config = dict(
    experts_per_token=3,
    d_expert=80,
    hidden_act='bilinear',
    router_score='softmax',
    balance_bias=True,
    vocab_size=6540,
    norm_eps=1e-06,
    learning_rate=0.000739,
    beta1=0.9,
    max_steps=4070,
)
Below are experts of layer 5 (counted from 0) of a mixture-of-experts language model. Rows are named router (the router's row for the expert), gate (a neuron's input weights, with its number), up (a neuron's input weights, with its number), down (a neuron's output weights, with its number) and show model dimensions 0-255. Each number is 128 + 32 x the weight over its row's rms, rounded and kept within 0 to 255. Numbers have three digits each.
Before each expert's rows: "comes after" lists some tokens at least twice as common just before its tokens as in all text; "comes before" lists some tokens at least twice as common just after its tokens as in all text. This comes from a sample of Wikipedia text that the model never trained on. Tokens count by the router's weight.

# expert 10
comes after: " |", "9", "0", "3", "5", "4"
comes before: " |", "|", " |\n", "0", "3", "4"
router:156108133143126116137150150089141142151116154116141187103097115145174167094148132143152113122133194140107137113136145139145157123092158137086105131195077163117114111178072184106156106080130092161152115126087131119151184171154127114172180123106123143182174192146156164144210116140096113134166178124089077157131156067106120092134124131067088206159099180107101091118105126184168156117177125165143111158141150081138133129093103111185103069123170123105172170141119143097161172123143152147145091107097167081188138152124100125141172104127106144137097122153054157171147140100070150058128106080181138124068125146149154174148112157133184130124121140153065152068165115130135122116079063081146123122161109112094103108097078127063135156079153103153137070141086206127144149178104140
gate17:119087133118130085132101135086215111125165090119153124113084137092222139060144081103113112117088125140098127056191103144104037163097097130147133167141146115168130223040145081040145172109107045129052140109120128129166171151098096123138102163181127146091110077128085157153168144188125135122171160154180124143097135134126152138109128141134170095139146109142121118187149111150115103092122071147059121137116157136133099112123090107136129174146183189136101113166111113132184141106094132178142112129166117106147133111149156104153150131134077087113165097103150079122178093157127102171181105106134106145141083117074120086143141112107142134144074147101101101176162145102142108133118142099206151113158124145094132155168105089114104136069153153156149149124124111143156200115138125
up17:092140144154159179097104104126082166105109144145140190100132167184078090141127115133140158186123156126114144183176114078102096112141173105093160116128072166090122105100097105115194148122089177127107067120146111118074075097154109061155112095123080092145134179159135132204137079133173093154136120122112184115072089177118111118148038145086132148095164130159128057084078122170078188115163083109117149113146067128118061194173141132131193130176087143128094126115132107153149128162176148173120107134133108072176157151114152087154160142096122176130143173126118109118083107126110124111103140119162136079142140092164127170152111085078138077157136148148131138132123146114163143150159081140110087125114063061116082126087155143133161121160141109092149107168111075136102075160122079
down17:123149156229100099151106114157127119100042101183087113137093156083117132099164075155141104122127152120184089158135077110143099078075153105096160131115146174179099103151136129057111125149074113174129137106112121129123170188123106126122169145125117142125144148112113121140128133133199162107092135093113165146145134104120118100133111161138137108115147099144143154150134114169111145087123091130167155134125168173086180079105198168167101102088169136096139108070158125044113125132090205132123152104102124122081124073164142155160133140126122121067088126059138143137130135137129216072157198144133140080128151127148111161071112155107096013111121112129152070111114136141150094113124161123145107137111137113139122107047104131182158139058105145170152122069073094118121150179099175
gate18:091147097099143164105127140076122113138087113134157163167117115143118111171125122091119060124104108116148168119132189085154144133140133137103128119109116119147099145118122210078101120095059142178104124174120126151135136140161103127160114134099109073125176175158075164106097143108121113128159108137136118090096093124112186120105122105154135099124125083084136084124073079101088129128213093131129063223148188133117155107070109134146119061136122167132137125142134168152113099135171146084170181184127136095135132130156144181122174131070156153156102099133139079125073175051093082130158111110085081105118094136106120056157120172161137140151070144097096110178160107149150117110132076112132135047117131156067139094058084147125092131137098154143151142118178161191085163199066112
up18:154126147126107142141118133151125157152114142087108107132048095164081115093161117082127138151168127136119107149157122148180135073108154170119148161087162163116128213089165127086157152126132165043160126132144078139119143137060168115125080125108123119135129078141138133111154125209170123155116163118149102158141075104131115129106171155134167139101148109120181126102123108139140129082116146143127089155132132083127121111165107130084125213123124127099103108140165178134078164174140135235111110077152139206096129079173151207069133161113086113132128112102143080098141097109126185150117152110120139110125140158113139152093172094105114106080117130147092099126128137094155062124122194208146139127097112134183162129203102141170161167126101224065104175121154078115147069172143116
down18:060130154064140133171126091138144085201157159141106126112155096141127115141186110078078127121105158173156080153141134147110082128134161062095079121111081114147171122079152152134159110145152120084140141164064111105161139127137129123175142120115188093167081121132159133115155077186118146167103114117067136163104157116088115154160125125112156116116170111105109169176049085160162152151119117128176114108089139129112082126101148183087111143137100120147129075142137157114151144226157162149122110148116106148079130182123107091069116209173108121068175148084146150076094126149040129174140138182179047124143131161102148136124135079142142120127176115131114114130146088145144160132129145150128129164095140138075074085105104123155138124123132156120206098152143191083141106205113088
gate19:141134053098134120136156109173147143183129115094177148152121093094175094147080119117174120137171162100118163094150095138135104206127090150104127105145097121149161138130132084069055077121115091129179126197133168106113131176128088152165139116161134098145125089127159100185126141090056134151107080152143182124108162096135176146112063121119107152125126095117137130175115144163142099141122117125104227128121122107137137138179100138112075115142110126139124085129186092171110148142128153081165103082185119174122168106085167089169116126178189128080091116102209137116172122104157076090149167128146079079177172132169111069104146157137163131072149117123144135103104123117120124117205125103077078117117173159171138083171201184177102132129110120152125149158168151143158114119118186
up19:121122135091163116141113197139103116090082155150175117090115091097144088162031159149130122099101102142067158110185118144138135077130143089129112157039125046162158129096113146137114121128079155130126146083164085119121101097104116086133140161128138116143168095080119148129082128125095102083142106112139133100115135115132200096082146124116147174150088149092134116100157120169127185079149162163113090132130127096084135106106050100118146082126142097138086162110125117094091100083182092182177096185150084128105110122159109098134119067117116140197105103167138162117155114099149089122089163074113103143064101103104113091127095187130119126132065086181081184111130037059112051183139164107137122155137151103145098110127076167121108117107172151105131115121118127106117052105139117
down19:059143079172144139116156136113110110137122154149140135190115199133113092091151159116112108144143211102066115108124145107130146151119209088121132107097127084139155158190133131122102119049103131114144150108127101134081105161104123108115116150121113165192096144195083129116140064173163129133189132121111065108151124064166154101151111113088151178088048151146086178119146153048160108100097194103130069129140141151129127162135191125157123093151166034167122131122115116188129104122118080117178155124100154127238066123126143088133163110113136134099105082090092169081172138086095102122135134168086107141116157121127101114163083124145126063143150151154090129124126132113165135112109150070179128142121106112099133108097071097119101137125145062128127089154128080110119151100117107
gate20:079151125138172224079134100121110149110114083115143179163117140118117155089162150124075140083188200092054134110131113145097116140173109139072122099137144121052172118116137161125104111158096112151141190079119109104127119138080206105116141180153123119192115153140141114158153174130123110142144131132100079140070073117157145108191149084073113141146075160009085170097119131110131143121151150136077108134157096091096104138110053136145144074109159142108120144199126114151123159175121168138172109179135117150142104145079169091111104136171106129142178126129109119124159155126089076133136082114159145136161183150147139143096108193178110163174129099113070116110166114109151125134117110182164116106119111180107118096110137053077096099135147157095147104145178137109111155118127076
up20:171107123087110098099128179084123118091118126121166138100140163126101132117120145117139150096142159107116157132118142131106129060155174109223184128122096121142123154187122140105194113093154106148169138157162177139135086135127125168143136129145074108143112152087185134133089076128126170157139094214072204068176115117154105114136126128092089131103090092182127161153121061101098176132089182126119105121161142095174072110162207154161113120122084124120098096080187114149187145108083098123152090159152086130158068166097097114166060047100103150108099159085101098108121104132142165117110093169069113105152190134087134155108086126148114120049090089131091127119118160135096133141096086149107128145101105114137173157082143102083161124144169106169108185161149107090152129137082124
down20:135091195179128191085150114089152166167136154119033142113146145142173136058177112112174109132131132113091136143118108104121158158084154133183139107089178028161100124123137164108146140144160123078163137140149122150090135170106113138110115157089101109081101124151132133131150108183108087133058100104090127134096166146168125156162129163106163148117130142157139161105179109122105166092075077150172176071043149073166113121154128139162108152120102143111134128137175213117066143135170123129088146161090128132141077111120165139035125141140130161162171154107113119087108154184108163200062194117154115114138138114170114148113125146057115157126151098139110140137158090160075174182097112135099145151099143116156094121139096105094127207120124137138100150132099097112151153094119186
gate21:159115134128139146100177160116159133145164237134113160101115103095109148174097118151183131144099065194089106181161124149138117120110082156119112183158109119152188157186101129111129119113138093111136116153153109189171144216135096168140197115149179099171147142071162100161122164149104094181106142150133167144135131171122139119135102111122122100088122090115163123198118119117139156113200169184192182145117112087114102086127132123131133081158104101164110127122176114142081155094167167120097119092126090167100171146155193151169107151082187146178123101101109113140139163098101135160168122145133183137124107140166165146135111083079194159105119131155078149059157099168106090118135087151145109186065129145100140082164130159121108134129152126146213162147100196141113129124130165
up21:174157128166225189125126135119091129161149094163091042159175165148188078139130063142114192117102138109090094079131133143117100138141140171091155164074096077090103142124188145135118129204073107123158150105150106120119119147127115139142155071124096071144174218118132141169086150142140142129167082120172132094115091139142148124124084170117080150103103120104114126126140118173110117087114120137162170166144098116139146098155097117151130092147138143139238177142152107115137152159122144088051096096137111174128101206151172100160201130152108133117157092108132115172129139099131146114159115158116157137169139096134160154148123124108151040147154099142126176125118080182130111109070171061107107114135082142160087117166161159174101134115122088106167131167120114134128165140083170
down21:067109137104102137153096073148157174151151143119117172136138085067070170158113201107107171078151072130094144123097125112143122120117150161095107136108193134201129096065115116091126127176157081163142090104117155193086139140145130126117145092068137157139106126132146137142166092106066086218105119117097076093147162104132133133140141087097095097083146133102117141126158149114148183107121135137124110086131130150110108136190110097125106154116125111111091172070115147062163096160149132157150113147129121127108111131146078153148071176101132162105164037110216115114112080204179084108158186113098160154111145098168190118087164133071134196102143136125112153079119078100170102121127111111143093109108148125171100108124164128141092117093051165130107129109154126115185067125150106

# expert 8
comes after: "0", "2", " ", "1", "9", "3"
comes before: "0", "1", "2", "|", "3", "4"
router:120168100100084109148141093109094134101156108161132155158158107148068157123132130128126057151188154111154112122114068126172153138130115133085154133106166121124154157197100161126070107069100116121140073154145169159128144110106131174143154176136066173152127151130162207099122160155145147154094132082097224136154118155159119123169138111107127106142091120138093101059146121096121148119164047131068131146055094089141089131172123154092100104114128083094096160131188128123074131113126100111101180133110109145154170131110163150141198139166123095148082092178074106089074146163162131076151068090110112089167109171060171090117154097136116160074128130122102112134179102126093151094075097141083174102119116149186092173122072117067156142082113124080115131115144127098146142089104164
gate14:141166145114140094094092107170103061142114084109168151112106123151099161112225109083106123171133143081139096136097049124101094116139082138129154130088118105137086087115073128101144138161144116171103095166118129117084090160152090086134135094137126082166132108173114134119137128094153160100116070123142118130105053157145173110117112095043153092125124153114114113133116078106146180112083175157127127126131165162078139139151126113160168117105107131028132107076156103109138124134142207109167120198131159155140102146118126126092097151131102136067068153088158130124170185140136091141128125076155086102127030076124117145176137152104139142101131125101128133155097165131110135127123091107117099117182056121121163080108085121130103131107090119050177133140116147121063163142153244
up14:029052079117079159142100151091166087111177123122165148146149143149118154114124171189165128103130162124134121124174159138155093159162114102116109157178082137122141167140144130125120118137115125143095089085120182163151199221080103108075035143098163120100070142129146116142111127123196124149143163092106109175129163073123134161115115090131158084163123128160170183128096114182109145128156111134145151160105090178138115144121085111119146103124202084095093101124080083129119158141090186113097154137114175148122128061140169119078108133165152125152085147089114146138144184118088157125109135123104125105071120130082175062141118096188158142103145116162092127101047135108166110106146122182165119110124118122112087145213160143063092129130126111152165124140110059082139112117133157
down14:138073087133155114169118101131120180118108141155226129135139122057156109093090071162157143094162116073157095131127109165121091163167091150163171127075078119164093170046174180172115075140204147159139123117075142102137160153180125162158163103134191162110153154164136126103181144097192135174107123102173196118072145110129120061126177146116188110120150135153146100110101200091126122169149095127094165135151121114154145112112101150072107128076168103168141165126161152132109171105168136124098164146122187129086102121151088122106117167130194102094117109100146105111119146109104128093146135157145150102138111138103186124072176191107097201168158130107095137142113084134146175144124162103107149111148140117096094150126143194091081149114163078140152161104124140142137165091093107
gate15:139141149157103157125133136108125106144224163096091092085151153076135067169133180137094138164124114108084102141149123177066106083106144145225168091114147127113151132170156157125119162115164197121181114152148097137141118126050114067155141165115096106117078078139138136117188148106143126167093190159109081124154139128126195129131113155107128136083111182099145124080092161025166169117179133141097149123122104145113147089108118138121140145082092189156114091119125133157149175134145088148117114116114087131136141161185149104042110138147157164103178152141167127164126139126086077151130177107139154106103168161162122098134082136103169138132081088175160078127120143163135117126171103169101142141133120075056107161122081090152083119164119153082095100097188077119098171129152155
up15:138089145118156111089088126088131122150086109093185096145119117149139187118154127098093052180158144083141173131092152119085164103110102061091082126103200148129096131160155132138130104137078041116088140172211105121188191139145124163065116105098105154111110154185127139091131093143162136142124131122070156135120108166114177164130144108127071123149161100098104091142109071179166130148119101180109118091131111113125119119138106196164105111151107120062119165101132171085139091132076165189073150144133165121123162152098183150143085105078106104118134121121090137152138150140165112136087071109078082129192124093155155130159127102120112146040156141094124135096177156089086178128065135140103165155068107123169154131157118144062153146123173121141105146190097165110109115099152138
down15:138131148130143114136156109110126086145124100178151167130145129134159158086150190123126148090128126137122136139109096134091116086122142083126143137161163050153064168157155125152146095055106143086108132146160152141094187084105154155110122173116082185153145109137138180081086133168161152085125131129074176114144056141173151134180131123077098124098156139146085117136083112173158159121087133145126100147128084065094101097149091125103106107127129108084071198116112122106121108122136156173148095161142113100092144160132202147207175165136099061153115143118099147090094146154139164100134071140139157176141095126151153099090158087150144152064134147065081164167205119119124141067132129149091151088168145159137092166048103106134077157086124096150145184165172199154166083114170119
gate16:132106169136112140150161110095102156108107060184131130177160108145132162086085157123146159114088131117155122087150106134200124152179129117078192112155086132130134105164136145129117136120157138163105132047105153092153117191131127135113160143130116120090103070100096066138083120144032170171130113158204118111080123152151114150082142120137131090081111156068136103128103100119151152168135100112066150087167131175112152070131067083176064098094166120110127127116089090136151159099157122113184128119171129114108128178148147112124213146122154124148159122115150127198053178156142110086094139070133155123047062162094151143110116097100151133084154140161083143078104123158122126143140126162096085087142133109133167175136129098140149157133083141164128094162062157084108080161179144
up16:108092169125146140166097106155115126131177129100154073112109084174117155141186158087138110149136079097165187150093095136135120175174109138072130148124116124116126138126177145093154018134160109191132112148113134175117176183068173128190141103159106172081063109079127130101164160135148143146160144130149164154110151037098105141147152109159112159124153128128146102121098089129178117140116134111144182214128110132181116170115125102138166171111122138114133136125182131107130161158141073092127090095127152150082099103118168165099080171092102076082170188121119144147163128184149091105137105146131144122123119078072153115122077134059171148079116079124117125092119088080137198098123116161129148133106101120099153095151226113116156114110058079123118158151135095169075141140152128
down16:131104076097096119153121167118058172162184103147134114162156108170190160114130147073135107090128078194145139114109126099106075142141081119095098039131176176134106102065097110120110134127094115144124139115157146145099154149152183171100131162125105138109131106110068137069118084101124205161141173101167131135126095169094149147170194117159106159125127139126169117113136130129115176186113148141167118109119130133103101090110084126119146078122088171095114155141064054088066179141100146121121088114147167157138082087128127159061160121165110078163135113110139103144083157115087119120138147119177094124134088094112129147055066097117153136142127099128152103119141156129193131125112195208108058153139101082116142090163192112113180149112122097154181176109139063141115127170107109
gate17:143137173159141125079096132111196132119149164136183133115095145154120087146127096150081147071128100105127138147195160104091153117132152089151131170153110163116154194185132067090138146160166105120086137144111070122178146168150164104157176114161202164137097073164137110096115108100191154167103152142122146153162092166175125095122120144114160063146086164089160112147119080155149147189100095180125140167129137141148123062112141149081150148123111086104123099182143130093169120157118078100123112163114074209094119179149167131186133176172105088116156060145128104137200024133113157073175115118089103169140125100120145108131116073064129063131122112110152123174136156136088114159182121159133159167132112109128106138116100150113143193146129102167101131122148189136157149108139148
up17:141111140161122129147173113140144191089121181122149128102116150198091085153104124150130133101113160078100142084150115154130108136130169159178120111092136129122143141124092117065149159140050122135100098064091104106134116167080107118179154142135141118147160133108101134114150105105123137136080229182135146088116060111141092120094081090074159216161099111177121108110132074098170147154173117167160171110149137136141117113168164163049097081150174117105060094107103127093119172179150127078096164095073135164171111168119151107080133072148135155118141070142129164135126114115124115122085161105168163136090125109131085163130181165114171107052125140112067067123114169108085191070127129141124101092127133134101103181143143119118069104154150108136179125119136042091143154121155132
down17:094140129139095121189109159151127115094116099157113144093150128073169163095122131110151092064127138113140182103108134121144195103118147146115082110165080141169168171094147095170181093109149063157123064150178146059115106136173107132115085146168159198127049112102091094177152088125088078150170111160160117114138131112105161190121149086129125137097132119153082121153075137142131134138152169098162098102088115054081089123142115167158113148126154191161140146008102142130165096158178085135110082112135135121178153120100140089112140145134106131169135170126075181110111147106126185125107121124147132173106123102119098091134109191124173157154154136117074156107188116121144065182144192132122196153116151115074144076106087100100147091127128124129165107114108136144153126137193091
gate18:166089124155181110157165166181064123115119113115213161143091086154121169124123152137128086068146147135122095104135157138175124148131139133152134078083100131115170125118106081150097156130098171159049128102118148130078118123170138116145119164107135092151180151121188094068117166092147163112109153154126108072091099146160077158125090153140119128119085178149121185146109161192125092113167083121116076156113103125109101102125131165158091150106138179151128140126160074163112100149112102149174169158053127027150098128157062117162128168165147099124071120176108149109111220112129067154128115188103140136110142168084155163177112181155147148141159119091138108103056133115098113105129102119161148150170182056092152119098116127149097137090102113132114136070196110148105106173121134
up18:168114118141075090066126135176167097095108214146112085206103133143123086109205138138129131171141117133156077134167132129133114093117085074117157116110161114109165166146094129093095148125079137098104148115163152145121174122066094178094084151130138133151149093071141107130103140054155142122186178117099142140164135166133088142110115175144191127139155142100105100089122139120152125139153130129173167159104114153126082099192068148108044083155156113100091098114137152131148124084136134115102065169148089107094087177086125092170119135111120148108167104155152116125179164175132158113162124158151166138123122059082108139149113112184091144120190090097135152140114152113147183091110070185135178123162136137110065163109122082120113142116187039131180114163156137125117106050114107
down18:170167140109077113164108173181097154118124089105114138116145102122129097103084103145101097150101144120134190089048171102117130123150078105096106146144160091080149112130162208085142084088166150116121185119131116137150042098089031114095077112160121142167169130139056112162110180072158157116137161101091118129155156112115156168141123146147088110163070152150101145121124097104145085129082137149135149138133169097146130108142104117111118156085097098101124112115121098076142087113116190093101055106109110151190179122112091084193114130116141177150177163117131122150102099113102126098172121129113174144152179102131166099166108120116107119106163131158092219089142217160111146140158079116114112099106117102087103149140077103188138174069122137150114145119177153110170188096104138

# expert 0
comes after: " ", " |", "-", "\n", " (", "–"
comes before: "0", ".", "-", "–", ":", ";"
router:136162131172132090153178143147110167128143127193167097157174171157126117133150162100084121132155117094131136071102118105129093052166125096113151125104091144105137148132108143161088157154113141115189139135119149090109097094200152128124098146066119093104194177103100120172129074213108104140147189081171186090134125112150088087078146139140087132154121078155125157091157203128075095109118148126171137097124154092130115149121132157176144044152149097117149185131166093148146194159112119129155132132122145161130076155174115073161083104128119176118100148173144102137124064095060157178109090187130147119116183194159139168114116156135117100160149161128121090148132212188116077143105090118113111133138134086087133126116123163142134055139107080125102121152171148105159171072122131
gate12:116124124143105154149131157181160130118129125111145097132175091105131092112130151126089121147066123135145158170100063156118088123124170122130040122117153083160101179159142011139137130045061155187134145176103119089128114108149168107155145168071197078110134100126156120140087183146186133094157091160122120124139192213107130139082084151125123032157130110131082132160175112098165158135148104077164112151134111139138099141119193146104131148210117064071149119166116115122142068105102105127091187158039129116118177115152126147098143104134111107121114083150147114079162157136107133140130189128163116125098136121095146127151159160126166128112139108180124091094157162147148129103088153097131091096164070146125106128162164122129138154150162142146152143080151058125134116174137106
up12:136166182140077104132132147142109110150158128119097112177101133067122165149135103108166025194142152101149111126126086142099138089095103137160091135137119155131115144097137159140155146118121113175089168116144115203084150084168139121126153107110135108080133124088121098166148149143103161144135101141070100127123132128166106079118103153110138133105168145150103043148109121140151082144119112157149090150108080144241138105131163191151072131196125120102139134180112148107151118057167101095128098088173134180089111102131104105145151133150112107161136110152149140103167166146073113181113175165154117134118196127098142109153041143066075150092114238122152106135182096152101164077074069110112173136130066125143096169187095081100115136097119110130147113098106140098128115124082116
down12:129104146109101150128119107127168158177104137152105165143137089048103187110119076120133136112113133116144134131107144059070178122081167173080111129166138135064111119106142175100084098133100109090133151123149132089142063062109100103124159065114173104124143124180130143091137110158160128186143133080141122136152100080109127119098182122124053164157116116182187136138115199144063126165121180129128113147148110155161131164116090132181129122126121184155080084123115167099164093082119116132166136135072090131128066090128076155179096136124086132070163098131119126123083059136111174127072158144138160171104152077186129151124128098141137119142142073042076170161134143113116140147125165205103078107144111129186116169086121125084127086115159115170136197136118179120096161120159150
gate13:116143110079101141077152141129126084170106161121136130129077127119137103116190113141151133160040199173099110127148165100136086153116098150091182087114144138115114199091110101099177084092176099146162189094147077136138111128179173129158074125161148144134130146161085153182050123157161122081172148139101128100148165110130120118113141140117131112181095108088093125127119141097183128149123159120099139142125137109145167102130130166142100053112203091100158138115158108127062130109160129146212115161154134163141051151086087084178120136159102195133139148123134129130160174120093110115094181067062117083174123060151068147181128109086101176149114164101160098093156116102115211097148157128121092150082158162112124145116109114180170124118111117155107124069150103139123150129092165
up13:108134111132142084130099136175119193174152106215139088166154102155150186099198068124164132104237130126067121096147123104140107091159142074116130039110083126155156109120136174125094156125123098158128096118123135153102085158131115099130167107056137136109139176164168098140132153083145163137076080107170219120131101135122132111102104125151133151124141114177105112115139101104114137120161115071110137066143080134111093150157140084127131129197100162158150115123104100140149090120113092193077137081119164103102106134163121139142128183169161052164147109108174085169097135100141117172121102208142104142079140137104155133151119092109169089111063083172077125109112122164175079161102162164090171115087107104125147120093140160148112193136104160108168142106100132151099141095099157
down13:194129153116094086104157087139173135134109155150127207172083169153140110100164145171132137135158160114102147204126207039118085160139090123164133128115194169155105093137196123127112148130134117130137157128133110123113137181144119115081153115148105151144105090085151129142149144141126134087126090139135158123100168170093109127153165119171099110141102191142111144098099055123129100124150187110058148177121106091114170138128103159099084175086150091144114156165193095185200149121131098130142095091188084111148131120122070134196110148123134153084135112076154123133136099112094215118141161106138072124163072123131143137166155162159122145157120088115153115162083076133113135161188088097188118128082130184160098130134065091163135122162103157113138138071113113125179064166116084
gate14:171149163115100136132065068088106152115128129117160119078136095167130112120113104113163122161145084132165159100114075122101134136067119149137142046221100166148133141109129162168162081061169123174106128161099206168094151082081128104104142194056183198104150161080091122084125138114115090087141082106081106164072145104090127135154128161104107115137115114122129097096143101121134145162136174111092119064135129167118117164139174125120096064133163104186058094182128145146104066137163104151186094145143132108185187113141145187089152114070167143109126096128124148091156098156073140155102090125105094152108114131114160134071192162162117159138121118137126107081124114101131097101115123125122134102115126119122152173196123126154136135184176096154166135173113143062182122131144149
up14:108191151102134124121131075152109098139099139079160151047125115117124088108151199128154201168105145145175100120081145170101138152109170183124119099117074141134153089094140118111123132141122159132069056129119140152171141099152140102155116208115166116107036109131117142150134217097145163155091189085120101139116142089112108144091160113183142124126124124127079090085130099106095105092200101166081125063101099067122156172094117130145177146123180100084144109063130118134097103147163091074105156115075101176159186121153128149100131131165125107090113143161086145098126129133130150105151161094172106108062171098137149159121137088133114124094108139111134093198095134072129117102158135126069100068147183156155100144161216150093122081129148106118124147141112096123167142119158093
down14:114163145138166158126170166076108116137128153081097167158169138151136130162120168154122173148084090090148156172152172155080150108131134094091145069115130088131136142194131152132124158095175165174138128163093142124102118091076133098105118117132058158101120124092159095100097147112054157120159112122099130093121113102071175168128149174137169140133134158202095142156142141138178146147107155098135131125201201088133121110215096113123152114154119158135066083135152106109134140162150141122105087110148081118147094043100125147154145101137135111161083136137145152141087165035081092184086147108143143100156092091131076105120092115106162102098112134148055119145086132124091135133086032119142176172158148137164044108135117149115077160148124063120213170114123099134151146119126132
gate15:140165096146069153119149095135147125081169147201182136140145167100133108160164097077111133085075152120178162052093121147127126159158139152171128114146114188057169123097081179175128114092146107159125081177140177087110116159142137124145153142125105079154167086149090165135166170094146143090127141128175122097119128132129147160082154101174109156153135147106157147119133136120136140133110121123113113118121159154068136205047171155143142097124169132134146071170108109154106141111164161120212163143184164119086148116146117145116169145093113150100200156126094140130080111146109146144177130118146122148077058173141080146105121201129020186121131165140150150112093157132085165164177185120138156159052146125117093115155176128109163130144138092170101098104118130118135098082147070
up15:120092156154111126201178169153118115110045166125133095108099145098164123143246039100163121142102167131126139120163148140108110147105133106116202125140130167098136166160122118147119131134123144128119123108156163101094136112084093160107134070159115139099164041110119160083074097112127073135121161099141132093129095098122152134087128121132114156089143101145095087121143189162135135092105132114089127149149157141105108150074133098157128155180088076125161124125109164172085113135114171107156061134142119155075100131130114130121177107147067112134171106172126141146142144134143156142206198202141142126086100038070122129111139126185110149103101148142127098129127204113087167138121160062122204081079129102152115105116100156187166139175093141171150148125156062113152144150137162
down15:121192092100109130118089165144106084121109110106122118151086079125086164100116123114149105138114167098083130070119200127150108128143073119122102093120131083113162128133146096146097101118171176135097106137108157186143142121194089101179121124139070068140184163176077113086110080112126099107116075170123087125126100146136130141092171165162125141152096140167112137196145161116139103099136123107052088140145123144107133103120087111102065159149102138144174066078148180119107136164173121170107097100111174142152196117164097131085113083187127159120131056129148170101140156106092129092071175149128115086125080095077186079091109138106071169155133161144105116098132108125131125112173123100146114098099076111146092163210086129094099119058166130168125138103147099136087127130212190
gate16:144134155150157122107054162100122141059131235113154153163053121084122131124138124125131156119122124137165145162183179138105159123152108140112110118132111107183136059115132114067112136118105077109201129165083121132129134066114097175079122164119150154173096113087140119028071122097121170166163102110155145135192121116144124191063171121111189169101175099094119092128133099063153113122114124148141141084136173152142172118135084116090161138123108134190123145109111143180086104151121126131187117128128171087144120106120156169067151098087146117129132138083157149136143124080155138118135097156123047122179137126074107115084146143092150169103104159111127144121112148116164141119121138170125121127111081190149181092163090122140081133132147060155125161119068120198093124163199161
up16:121151098132134160136123150153100098106142143132087142161100132085092136147132119095119130151129145128186120158152137101092185101198131147127199098185115156148117102170160141092156120164106117125114086129069120164180137162188131156097173175090098163126133152099126091096099145071087092158111135124137155102173123083159101137097218081098096113118110068136156169098108101080164089194132130133180141106117150079093142122076106090138120134123128119144083153127089080173189156135215052081136136102140125097157117176138068151174097070138101197154096164134151134191097107129136139108120122135138192080046185178076159156075157096164112127124160150122128180180145182100147099126142143145148116117130123116103115092103105083046094091150137126144109117126111167131099123134084125
down16:086121122132164122105082095141175095118122084161171213137071110159101063111154111062125183130088103163103092118092134157165126128114105132119124095187097165089132129129129126189119140106133102154122130124105121172154164111085134127109180159097137097117096142092108164176130119068132112160137133123073179135115152079175165112080149081180146118153111124135109038127084124058142176100122120111080104163141153165167124140131088101153166241155111156126091180104077137098124115096188160070161145147092162112127184175112115162186105137163155090138111170133067114132067136143123120113156150134121121168123145154108114107163114148092107108128085140148162173134115118093136052107105117163073162127132148121171095076122158110164176059043143122066165108107141150138128131148131125